From a checkpoint of a small mixture-of-experts model trained on Wikipedia: 28.4M parameters, a variant of Adam for the experts.
Below are experts of layer 3 (counted from 0) of a mixture-of-experts language model. Rows are named router (the router's row for the expert) and show model dimensions 0-127. Each number is 500 + 50 x the weight over its row's rms, rounded and kept within 0 to 999. Numbers have three digits each.
After each expert's rows: a language model's description of what the expert responds to; "mostly gets" lists some tokens that are sent to it at least half of the time. This comes from a sample of Wikipedia text that the model never trained on.

# expert 54
router:413429484561527436492570526537477458488530522395407470571501501491444450581555523527550437527493560457465493455517532553545536351488489559620396460491465514466517462459524494551531526382518486488525493507521483530422538454551566409548492415431542410442517549417538501500479533430469581507513506531476433484540550497487584445514525503516413486477552512531455449534556529551560608453486
It responds to: Line breaks and media text. Line breaks, table separators and words from film, album and review text, e.g. wrote, film, album, track durations like 1:25.
mostly gets: " | \"", " film", " wrote", " ad", " album", " p."

# expert 24
router:488437528480541478465501437555434465562535512525462401549490497456490525506550541636513488455511582418434541519556552550588406477490463587567423482479412522478409478455547440562493552474556580469570479546548497577433548464515533470520469449488593511463574536536552533418469525442507540500453570487523485463507521396455505424502452584512475564477548581540468457538491549577551539425535
It responds to: Business and finance words. Words in business, contract and money news such as announced, private, own, contract, £, and pieces of technical nouns like furnace.
mostly gets: " announced", " private", " own", "- Species", " invest", " £"

# expert 50
router:470418470560536511541564470536488478528500515462503473566532535501421474536521561568543408491480518517462518552500572533535516394533433569508457456486458523489465471488537434582568558396525472445565507563589497499490566445554577446584436382441606407504528544398568535489448532428510543473489508488546413495563502509462549449563505534518460505430537581468418422552526552539526542445506
It responds to: Name and review fragments. Opening pieces of proper names and words in album, game and film reviews, such as All-Music, Common Sen-se, hum-our, Am-endment.
mostly gets: " Lem", " Cur", " sur", " pred", " know", "intendo"

# expert 23
router:439498446528557483540528422568477435456495510483478426533485531488513473520518493539558421570456522463352556477516479554531508442476470537526519477502496535472423462487466468548549539494591509476533529589546553471407533419477536447555488473438515437430538503454519493492426545399545617444516482506534508520553518537482516387494471579544480530509536464453493492622620607591509580423559
It responds to: Country codes, name pieces. Endings of country codes and name pieces in sports result tables and rosters, such as ARG, BRA, AUS, Karaoglu, Ilott.
mostly gets: " put", "ZE", " | FRA", "OU", "RG", " round)"

# expert 38
router:498410456556550459599573461527510467540591529466428427536524538448478498554440571497510395541502546500464542494581553543612509519476501498537447433449473548474436488454488485546587524445523544454562468551551528548482536457491591456501421442490532480531512510518580550409480472474451408447429557581539433466506568438406570448566483529501408539465478519551477436533578546526528557449496
It responds to: Prefix-like word starts. Opening pieces of Latinate words, especially after non- or un-, such as comp, pres, app, non-res-idents, non-int-elligent.
mostly gets: " comp", " pres", " app", " Comp", " imp", " previously"

# expert 21
router:491504522524492451544524477595431475587524514478478493524460525463482491500542492604521457488518546462410523507560521470575463508472518557503467490456474566389466484466547523529508610451552529481517432514575496598525581439506490439608537386434503448489582525432542510470466540478461597404498593501493539476529482503441581422562447516532473526505503539415452405521519632541577574508523
It responds to: Surname consonant pieces. Leading or inner consonant pieces of English surnames and place names, such as McC, McD, Haw, Wood-ch-urch, Tom-p-kins.
mostly gets: " McC", " McD", " Haw", " McG", " Wy", " Wal"

# expert 27
router:438490398494545467511520450560474442525506503473456450484527523452516435516520502518562497545456582438360604486482542536528465467469503494487490471495433574471473444486501449528531534449629587461527521576543568568499511454471534464554550424468478500476583514479494546435493533367427567468397519535616501514549536507401523442548507579512501517496469480449486500579619545542539514452570
It responds to: Sports event headings. The first word after a sports event heading, like The in "The women's singles", and competition names such as Formula, Olympic, tennis.
mostly gets: "ZE", "ı", " Turk", " figure", "HN", " tennis"

# expert 53
router:426499499489509464542520553537452437476499575420492465523485529416485456571639516476552452504474555519473502493551497478554500434510510510568460457488503535418428444428551518556547565454561532448528473601575504548494554444480536438613437429440525483411476569481535453434483478458527500465363509510531408459513542449532520453511512547550506506428525577527455493553588575536584535394484
It responds to: South Asian name pieces. Inner pieces of Indian, Thai and Bengali names and words in film credits and cast lists, e.g. Karthikeyan, Prasad, Chakravarthy.
mostly gets: "aksh", " Cas", " Bh", " % | ±% |", " | September ", " Bell"

# expert 41
router:464470448483595472555556431556443440527548588438466448516569557471467481549546518545544448526415533508443519479549526565561495457487453561520458467470503534379432456433499433558518532457565533490535413557552531535420561414541490464532422427433508468445528512446544488429400512436471555472473496546524448462520563479426526426509541601540511536434543548463436441494510590549516578458483
It responds to: Quantifiers and table numbers. Quantity and order words such as many, most, last, only, first, plus digits of years and figures inside tables.
mostly gets: " many", " most", " last", " pl", " very", " one"

# expert 8
router:458491464511572485556559441498507404572522546430449498503568547458458474560577557494511465509407503482496522410542572562608459415481479567542438460508460514462431452457577423539555510460507524481470427537548555555435512441507550463520469445461505457481530543434547540433514481476446470421426521614528442471573598477478516505566433495595480506434590536502506473539509559549539584418494
It responds to: List and table separators. Semicolons, table pipes, dash bullets, heading equals signs and spaces in lists, legends and tables, plus the word between.
mostly gets: " ex", " •", " between", "  ", "    -", "  -"

# expert 2
router:473411484596567425504477436529435492508649557414459453525492494502478461580556572541551459546452534430435527440524555566531483456514419500513463483436499576479445463434594443568582545462513526444508451521577515545453482449497483462527464461459485511467571532466525601475525497489425545487524511535531546448550619420506509421574451506500500532423512510489524499616565526560551483520556
It responds to: Scientific word endings. Word-final pieces and concrete nouns in science and technical prose, such as casc-ade, dithion-ite, home-ostasis, endoc-rine, paint, glass.
mostly gets: " paint", " movement", " glass", " hair", " touch", " blood"

# expert 49
router:485563454542509507542542500588493426550553542468408464523527566472488490521480544521484465558482476467477558568438600466557442501481464578470491522475476553436509438499533441535480587459591511389506493523593534589483593421507469548588494399470572433527499562424544488397445546437499554422488558535551469458442542438436561478530454553554530555439517511524519459528555556474561569464545
It responds to: Place-name syllables. Middle syllables of place and personal names like Be|ul|ah, B|urg|undy, Tak|am|atsu, frequently in articles with geographic coordinates.
mostly gets: " Southern", "uz", "land", " Mont", "enz", "worth"

# expert 48
router:511441455570518420519500416525450462557544457368439428521500558430487516486462546524536446523454521472441546481525528546553459490446457475572521491390481547439395552404491476528576511527547590444556516577561486471436542476544511489544448416470482466444508591465628608465484514470510510479483478567532499508474523401489512414513438543476464510443525532503502483570603566543551548460537
It responds to: Latinate word pieces. Inner pieces of Latin-derived scientific or name words such as -ul-, -ific, -itor, e.g. cellulose, patient-specific, Niculescu, plus on in research contexts.
mostly gets: "omon", "duc", "itor", " inform", " Id", "ctor"

# expert 44
router:462412441550501492595493499502456489485593588476454505555579525525445407548574505547508484526473536414457502475519563579529445411500470536538412437490499523504472449416510492542569515510564507447547410531646563501497510418545535477566481453439531442440510560408567500510420522416453543476466519527542471475503564470501580445543489566569479506478548564433440439540476526609518516500499
It responds to: Topic head nouns. Common nouns naming the article's main object or person after the or a possessive, such as film, album, statue, brother, party.
mostly gets: " film", " book", " song", " water", " work", " album"

# expert 22
router:553495477521577450529544515598410461543502567525489496590515544441397489493554512517510465509482536490476487452535523542526491527412470541516491473458495527460460503469550470536520541472546526470580413529574551548411547424576513520553470385443529487409547544471573522443433496472436498329441582523517481442565469491408597511529473537579487567515523550435492406507518552549545564479511
It responds to: Word-initial prefixes in biographies. First pieces of words after was, of, the in biographies, such as bre(veted), ep(iscopal), re(floated), dis(astrous), en(graved).
mostly gets: " tre", " Act ", " bre", " von", " cle", "ibl"

# expert 40
router:439506511525489448533552528551432429515534589406426484536467560413454454525660551479553467534485544460462507489520507466509477466491469479552476464495492529425398440446556495532576530464579527453539469540561521559495552446528588450591471454454560499431498599475518461457438506441452552451378569513543503458479512454487573436508538524511508520450522580501466520541568585565589521425520
It responds to: Indian and Thai names. Syllable pieces like ag, aksh, kar, am inside Indian names (Bhagyaraj, Singh, Redkar) and Thai names, often in cast lists.
mostly gets: " Bh", "aksh", " Raj", "', ", " Tamil", "kar"

# expert 63
router:480512499546556509520522474552473475549503496501489421496547510451486463538500539560560473516482583442371554437546509531547444478472469556499497444523401561484535474469539401589508588449549556477610501541556515562460528444507529444558519487492552456504565528488531521429467553414414539477467594498557453479536464555422563417515395601553435537510529540460485432498519551578559585446584
It responds to: Match narrative words. Verbs and nouns narrating a player's or team's matches in sports biographies, such as draw, penalties, reach, played, against.
mostly gets: " / (", " yards", " earn", "- Years: Team /", " | @", " def."

# expert 52
router:473482468466529436519555511581427469525515469437478476513573502498468514531475492573526409523430568486374552433548510509538416436410508538568560473479443509487515506469556421575531567469542533522526462581548565564500620464540509443599525487430478461458506518482532489499522512387495542452438541578602448453483483548427477409520451540556524570515539576456544479523507580546560542433551
It responds to: Football squads and results. Tokens in football and election tables, such as position codes FW, DF, MF, season years 2000, club names, and Conservative.
mostly gets: " | FW", " | DF", " | MF", "|  | Conservative", "- Date of birth", " Gold"

# expert 45
router:460503527526515505527517437562483456572538524529484467521504544471498463533511522585522455491487596448330566491508520493571475459468437578508514474520482520528530447476575444579510553451573552421551519540564501543485548444508539449559487485474587408489522548449536564458425543415479563462527586481502519447519498516411528417550401596498460582472564539483475429519489595560589558493574
It responds to: Sports stats vocabulary. Team names, stat labels and sports words in game logs and results tables, such as yards, touchdown, reserve, Pld, W.
mostly gets: " yards", " touchdown", " McC", "Career", " | @", " | KO"

# expert 56
router:525472478528520465534553428575461473548544555466499443515568548444464464538534512542535477572413507516431536465503521539557480476478471556549445477470529530398418472442514483579551569431592537482494430563536545559436551426582551435549462453468518465461553535481512487465466540425497525485460501582550448472530592449438522393550530596530497546394611536529471473524525586560524573415469
It responds to: Relative pronouns and subjects. Relative who and which after a noun or comma, plus sentence-starting subject pronouns like She, They, and capitals after line breaks.
mostly gets: ", which", " who", " She", " which", ", who", ", she"

# expert 18
router:504474497491501490545551433559458452556579576407478457524577590451508499524548498554530456510455517514441518502539494573546485438495447560514418486461455502435425497437528470573506534442575494445498440580551551581432548406572551429565401460436514469505517513481535490466452552440494546459397512558545489499520555431481512385537519564597518508444574577512514470547485575556535588449516
It responds to: Numbers and quantities. Digit pieces and counts, especially 000 in thousands and money sums, plus quantity words, e.g. 6,000, million, number of, 15 titles.
mostly gets: "000", " million", " number of", "200", "400", " only"

# expert 25
router:416483497520514443521520433572457438632600548390428470543563510411493468642553529568534520491454527463436539414533540496518465474511490539549453450440438550500408444470501446573542516434568551430521445541534554544479543456501489521527496455469558487470549512493501509500531499390494578527456507577512538408530565456482509441545465508487502557459541522452493428526533569608563550474526
It responds to: Infobox field labels. Infobox and list field labels and coordinate symbols, such as Time zone: UTC+, Density:, Kingdom: Plantae, and degree or prime marks.
mostly gets: "′", "°N ", " JP", "- Genus", " Public", "Population ("

# expert 61
router:516427454547512461552552498551396489519555541511449462567486591398445422505510541501557383495501472492457483438568485569537476463442448533512482431503484581462405483442505484464556524499565505485576448536552547522418583471565507496569476421447482489402475534463542499488389481452435529412454517525488395500563491543448613509512506582548466455507498483427502487530557589587527522496521
It responds to: Biography action verbs. Verb stems and verbs after his, her, he or who in biographies, such as composed, act|ed, recru|ited, accompanied.
mostly gets: " place | ", " conf", " composed", " tells", " rep", " Sum"

# expert 28
router:400448468504518488517546395552511446542531563475507445568588491516468476577583564614527459478499548403424567493518504527553514449523485622508452474553438531492472468505493433555581516452526553457534507578515559584419484447485608504532505472465599485473570563498524545464514552435479529485459518521556499540527542404482547404558437533538447539517502527447471440581540528559546529422538
It responds to: Technical, military, media words. Word starts like red(esigned), quad(ruple), Miss(ions), plus was, Fort, battle, Super in aircraft, ship and entertainment texts.
mostly gets: " battle", " Fort", " Miss", " Mr.", " Formula", " produced by"